config.toml
d_expert = 176
activation = "elu"
moe_layers = [0, 1, 2, 3, 4, 5, 6, 7]
optimizer = "adamw"
Below are experts of layer 4 (counted from 0) of a mixture-of-experts language model. Rows are named router (the router's row for the expert), up (a neuron's input weights, with its number) and show model dimensions 0-127. Each number is 500 + 50 x the weight over its row's rms, rounded and kept within 0 to 999. Numbers have three digits each.
After each expert's rows: "comes after" lists some tokens at least twice as common just before its tokens as in all text. This comes from a sample of Wikipedia text that the model never trained on. Tokens count by the router's weight.

# expert 50
router:505498546399477515505491525431523561402446495562567515455489424545494467589493522466559530602500559515510606478500472447555531461542554499573522498460462588549507542600598515544489525549450473567525477546480521460539509520586449472533501433587589576463543596527532466473492532468508534523524481413458415594480461530528532515535534415473393454442516477514492493482502530540537468517489
up0:525527564472498482552567452444471567588502492500534433530547472524547405505464459440558462535495503479533500430433517526491575466563508498540490511489562509532417555547561606454563525482518575537470447523482446528375405570417424568563453520422479519430517463526514517560465564439480474515485547552497442454543412465475520566433482491444567558438489483557426530453527514575437497461428
up1:545527511515516504520495462542522528610567462515531464491444562455557518539524467572570560442542471468509498520515443494493494400529423569529574414440572488406512405508436508472480528480511488546480447520585532553589507590496517468531590480523530539497497534484561527479477497485491553612449483461592524537409549584451505538456456354507439543498542555521475567535467545531455483462540
up2:484581441466495490508579544524469516520553407460490564475538597513468481457535508480496584491397455411478467479557471581416409424468483489605524413524511480456598453484538548455480538476507552528550534541425495524488430559452511542485557515513583454480453410459589505523457495509455427391510547506535620535401448444484452394412478472439466580453497430537612465534498415531566569494495
up3:536507486429481506488534489402572537507518495464480460453461559500420558540496566537546507512540565573392464496590554571475604566553592445422494516471584549555510591501556412445531517412505453475482533501531589461460449514501501411590470500531499414545557478524552442589569470521522537452530523515515415475561610562546521566432484515500421542578555413569448596485511506497494447543463
up4:509469478423447512568475565578444516472519491556477571443565486492517551514432517384539580490441496496497519388514527529612399474552459470579532519512530474566466563502470539556484465445440510534545519555537412534470441360434419475484488471552547467461471549498565492450560561407562537454453441536554514542552461490519515453490465495458571444532560463540467570441509508493522498474571
up5:454539572453545506507487521554510519481522495507454501569457550495504569532423554505485448559515445410546375529557443423537610480450543580452500572525445458567571507456440506447572421444578436514516513448518492534475490524518455468482521446447455547623538469536585441588519519534576491496501466561516439421466573446527449677572421551445492448480507534556550474513515573473491539481483
up6:511503612463520455474489437418486465504412488545539555536498465521534590479505485499458506525581433512554467580469478512510488492470436445566381505582431389493568502479400525458522414486435523502580557464449408567455424537537541570547463486383431541457433516527418499505481544475439522540549437534464548515538434563566452493460552498561488531538471577574475522557556401552538534488504
comes after: " the", "'s", " his", " a", " The", " their"

# expert 24
router:528442448422401488451570462483462460500502524484583478471471457439441527461528484435577500484512410546556416460487424487411447455570438562457533421580512437533540592532487469502474525574427524535520492554429419534440566448505447497469528499516510485568497459450459495524438528487443497547585544542496609432428494498381584495573446585549549413535444411486554453500542500494501472550519
up0:568456451471556430413398473511515415454511513570540614527497536515568404391429512570541457490497563428471550543556552446467558471438556510543493509526427529551405462477486446510562556545532437557540450512438529467623502603469487538469446503523515519585475409427543489450598418488459535540405471459526578587479467478486616497471541489561511531528512483485468481585528501493522505458468
up1:483596562386542452445535466437440548546463426446539482481463449465566503597540466570459460497481507413432508483615500433461465484560593494433416527534574492517528541514570542612491461495524463535465526569547543564579545529549552444531498480570532478555530439450497522443495424570564524517546522527532464494536414452507507445559527531452417474464566513490486500531588502480488435485407
up2:601564436508485411555491570500472533541563531598516461500504527591614614494459520526482517424559459492384518435429486439515521459411407542577513510443436468449510446574457504435565501468513488562490409519543562563528554523449499532470537559481536529505454531483463522563456486460554529528566515512604464578438468521553529478563526471509469543550573498551505557469492398513480450535428
up3:555469491476494475460474535535462497437500516581514417546498488552524548432525454456459418511581419543541412549440461569497487466393484561515445533546515579405513533464593498461459556497523491489430418518441596459457546516470495510503517553432482471428599590552418588551567547452525453480592443525513482488480478543574431542540430423444518468464533552458491488446483413564578567549444
up4:444514477511541585558519446448445579496492494472482496528502502460494577525552475439529495544540444490536475499585489506449413459462476588569456507514532593511480600537540437454413454536501465571491563565440524430395411558562418505542457599513542552434469497514469557456484421587483591431513425495445436464481415478524498544535498416498499518427573537487478470404472523367443524470417
up5:483519428388538452553535479478522545480524449439481472426564485522457521621458550550515505488383526531486596516607497521492530592550496525459528444569484418538557541540520464441538485525502499502485559567544442431375574571411461551452550433445402532523565471506453469522591460592507387446394503493495516515460456522546471496473508527523502374520569451544564460522428576593517567496442
up6:453536481422559495480564443557522481528428478505489555383532471507471501467450416561543553461459417433590518483393516579547441551494570451493479446517623534451541560527383499499417499543448504536495575531462471546468493498539518484469548578538442544539506492445518541440545572560466548542487524543527446467508480435534502544479455495490598564411395531404495505465465494516554400409570
comes after: " ", " |", "%", " 0", ")", " —"

# expert 34
router:504442480538414502522526431568555463611550549393479465433457525490473480544443502482597474464520471563489578529497538417533564547494596490461473478451481570506451453542591432566479562472445598530580487534537464438485498458551408487531507487544543453544488431576572550365411552533524594423449536475436513532512415522443492477444537567475478509512526508614513520554533489509564455538482
up0:425580548470555515549581484493476522503535554453502474425529504440577560430485564423475515557552471535470585488454559546532509509478616505588587516463521491512423459452512534562591494474507406430409547569511576418476472434442487485455448476454493478517491588516444450482565424500489519535488427499463423514530620540550529498556449555439435474533498529498518504486493536451458482541512
up1:440511523522515509491431553489523532422355537553496440474558556521516502456517539528522468488416575530533429496548434553538536451577553504533538596580488560579472616399571487503587496435506532597530524540500548544440589619397469467411483549434588510498591519507458443462545487475531496543477411540448513442450485424538518514450512535449458515564462418545393458578550606455546598411535
up2:584543393577524497463512578476495523510567550475478605594531480526536431556428485560480512576438444493455500557553562573584585513556565421563515454591437525524571504536529584461557599514551490501454557539581525556492575481433538384540517472546578489485600550513498451470476477376594496494514415563442510443549574437393541506514479497478478577524514469514441489512403498441425543464446
up3:483483466430500502538448436529488434624531479567521464554528524403524488411496490497549438492491584580578508497514457484586603530462520438581514480580442479565461497440512554485547567499519516482541527511612493577527462512552477425558503530404471524543481485455552460522566579508573568481501488498564494456517538438504416578584514572590547521497564475497599471483498535540549528427456
up4:531439543505406420495457515410476502595538469533535511466523464473463475438532476470489504452530413581517571457472495352521494478523525582449484403503500478548518480466470449497423489532453587505509511514561495525379464477461478464515538492464490591538402604454479481438425504512435523413532529484487490519490486479481579436450420461551516573548473590545473544463533545607545499517414
up5:550490452516593420493475470496470530531410508565448525467415469401510532516403493472446500508480550537444470476493601507514600470567567555540591460510508463522510561506463491452446479561534490437458546473539451509479533543508534499456557473561513483552549519576461524464430459509432567475538471478558415482517538570449450431498535496448557478497460436472591519538517595504378436492529
up6:554465485490547512536565535430553524516567478434531586627569538508504505589415533596377488512518453559479552506560526531458531475424435482551489499583457476498617605470424553592466495525428534569484517453543573564512436492481494499559507477542564551539552510523434414547551623499485527457414485540435485561491526590486430507572440475509444561463525507500422427531538463506483499566514
comes after: " a", " his", "'s", " was", " and", " an"

# expert 6
router:538545464489531485539406562581473466514443457421524458500477426551510494538455456416450455498566407559421494533556409566581463486549482525504494415547569428495507505530475487591567470459514505440502491554561569466415556495466511443544552614475507569514421537526434406445466496538540561507448433533413511500510534535413438496536466482426502583406547486440522537570430457464374470547495
up0:551427502414487566506525505497450564552600513517546417444539505523544439469539498510520530411458426593549492524532564498465585553543529423472492468534520409409530474447565497437412517504527570518492490443563494456451511543577485503470525565485482468498511466555469532459492523482448460439501527468476559483523545448475583603483563478459438516521601462441491533445492477435552502554489
up1:475600510457504531571482479475470419538429432419481597510477509607542440568391549529423496526510489528433531540455565476460460506451429461542485592491485590423456565482510455520479539462522498458537521467513509478566492466474476557498519497436457558460534457590508472481452474492479499456507526481478592410540484505552413588510459546418448546425500397462492449442478522441440452530489
up2:462433541433490506495576530401460484521450503502466445549438520561514507434454393447437470504453478489487513461617579512525546468484439519429530520522488504403580510562500513475569565549515440523451501506531519534562512456559543536603531460402519519478544442446521510457490452544488433557445458478550543572538480474430485443582553546482433541542447598526608433414575510471493571543551
up3:593512459445472384557523553532492546572523481542505481536532498485469469457478566484596584571509461533508489406476465556471490490528457584550485518551498479566504549492536402457506407439450488454561451428469494416519527474504435590522579439449529485501448513462488496556481546637526479563584459461568499440512419546457471526498534513444483460528547534425572525450444429576436572575540
up4:453483448488536460521538547481493425531487449549539465438466485515423527476448494548533426557440465448529459472475507577505458548481532477494477555556451449467498488558494477396560483494431480614590521477449431378464486497524487420530476579489530543546467405555426562496476613488449554505571481510421526549391439460461495444473498372560533457586479412568535500396487551491567602458469
up5:456422505486437522498419525483585484434425504420495497493475448514420532550478469461379492443430508467472485450471565434584518461502533566596491498587492537460605455543428521538563435417560483577593490428581491509551479466511563527509567559445518408457559516497557450522534470564513474446529514469475496499554573407513464490626481402569466492452552528489526453505466556494552519452579
up6:521503408556551452554581522485602501390493473523482515487487433501497628516495507527463549566560594548546492488483473568455535492507493517567486470521562632493528485424531501502553528557484492482501452455544567420480395473466582562600413564496442531503531498467586541554578493474468519565446468511524462355476486494451476446484476422479489614531479522593428452589485463527463467490503
comes after: " |", " 1", " 0", " 2", " ", " 3"

# expert 41
router:546539535500479547434468521457424545444573460540484571555613444491569515509442464491469467434453490558505533546536511524479467554482378532534407417527478414600448524526456438435539585561515442569430554560561444532535507521439574581465487430509543520558510463415558512520531441536444507456428559516539443476428579511504574452448544433519473449525492496586454466539450579590475542438427
up0:443521466487537545483439523577441566472439553467460475568533463530495408478494507406543589480512567443537494524466549554539528561537558576554551517489557505466422490556432528513457418475542445470515505459553552529458519516469560589487569543481580470567450471547482506543520629564526507498528470500494578527436582457413429440447438496538563500542496550444559563534554403450403472537491
up1:505485529514571467603497433521514445440543551519481409485530538412491503577447462570553542425481492488493591549476561456585563501544475452524475435506496411425508544435472447553459450442544422545486444578576490566441440412452469450449450568491422503478501494459499433519510539567523479462521556490448482498502511488528466525593452545477477532527557614563466454549497518521586573520426
up2:441540425448563495438452524564508559468586530567461514589425582426556402398454445526609483574526461494477458525515529530495456544563532478515545464563488474418523524441542483510585453442435371461554548574432475578418466543455430477562460443537466477546572486448417481506447437499442492592552419472483489556489515467495548557447559509540542580523562544551424518487500522435420522480466
up3:455500408505434462553525549459465507481438489569552561488476583574462550539512507509519457452476544505423576486468507542455554461458618469522476454435540480609470502448585502465537574457499429546521610464560433482556601504521497536469439491421553496545425550447523388483462408564425517554595567513555516550517460476567538521479507486507406448573554594512399515555514463475471575487509
up4:517481531501490472372457575551453541558516622471530505490422497572472445496481419533479441516401562522465495467451430463373530520448533438539483463568533456541484494607559435549587492512557509441551616488520579523492511546426390464448460605519546437535534414509552415472509562530496383477533490491440483526560439436373452452518476511569532509433531425456496506455447520468481509447525
up5:500480471449534492378523501582481558495504520465532503506502437603536442468411478477578518479432588488435440518485607575549458463475587463466553413494454415428423501536530455453522430521479557452517450561416565577543440516515560450428447458500502443517557406515505504615513394496559537492469578482525450423637481473540499556574493516524457551449499498538545498587470592567592418491560
up6:453548486528482452512415530485560413471532443534510462610469476508526495555475503509445442524569468473475475597576450497473505508539531567420510610457426514466525510588553554477479470534531414469544526483510530498518410518563472488481492448452430463457446555574530435463574477436423473422475554475583556622473464452556568562502565435572633532578526607468487530492514453544476507483468
comes after: "\n", " ", " 0", ")", " Title", " —"

# expert 9
router:434541496526476504513441452443479522450412602520572495524536456435441483539440497471561429463429476520484589459479483496565503505501447423419487559538576501496385527388550462547556523486464466474509481475491525429505550536573553525497400570502545583576590569452530533502498498450435538598518508464386559455450564542462572447405506520514536436569445498464490591442482449423465563494566
up0:550434467478430504422537531508529423571577446420486574482427543541554551527419551533506593455435529443572477481456476520477549480450392505548503446416521484530510546541515527563519549511477488396585501598559499477509445537537541516500514480487455439511417588433518583521505455527503606490557560484482473454561512517558480543509520567512425573456576474540537566531469433606494608507568
up1:552593487505425515496491483508511496578550479486478590593458468458523479497444462443478495485607508509496403517458509480555535595410461448520449540544509467473453502536560502500442448469548480505435501412461473526460454534434533393565574441602522478479548473453491435456497461580455407444419550518440466504516563504473465415503483511453472486488470446496477400486550504556522422446563
up2:490538480448547620535477531482592521492527517532508540451484466473547442423462581572579537530483499430436407523510529527515529508444417478567546561471482576428468514518505572496451408509463515503413492402584506539515579494515570551460590454449436421461463565438603637490539562433493499535506545457482520489537493424538526481580457468496517467525534570480537429522463584486490509457528
up3:511541473545516508523528433475470507444555490502545510511497543522540524479555455488445503443514427447469482468477489452514412479502580466524510542433586405485516441488537484495578473375431508552607586436517523584556437516543509441534503529514421519544375461520543351466421447434462458444512464482451512531470584542439504444453428603455562544477470489439480406434463459527556455554500
up4:509635535570409512420445555472448457439403408510502502556507523482524565540545511510487443591576491422464557544483405555559438531474520498489564539497460518487575433418513545497442544490505389527479501552446494530488498470522463447540474576547419455450456397508453540482533567503445547459517499523461552522519528566514528514499463492451528451473452479464468610431432478446540447585515
up5:390518523480565485437451474548540501490534499464508466571527457451593513512510537551456418547567534477477497500495462506489538499528524448503514580373472518507507473527500507512444458552535540500547494489498465410521497489512484439547595555432539508520448529478586516554539529533487534546528551584553419429545416605483456603474450450466433493475397444504465454515598431433418532453435
up6:500537511502497483478440533599563554438536468476480553438491526524504463379421477538585460512580579514446458505489418499612430603525463520572417468529476521441511541396468486455528501450558464549511482488502465520497420500525482479548545419556488500551430477569528517540540443493470434470506554524568470530527493474516475449528492482517458496545480605482620503517509455586522517594593
comes after: " \"", "\"", ":", " (", " /", "'"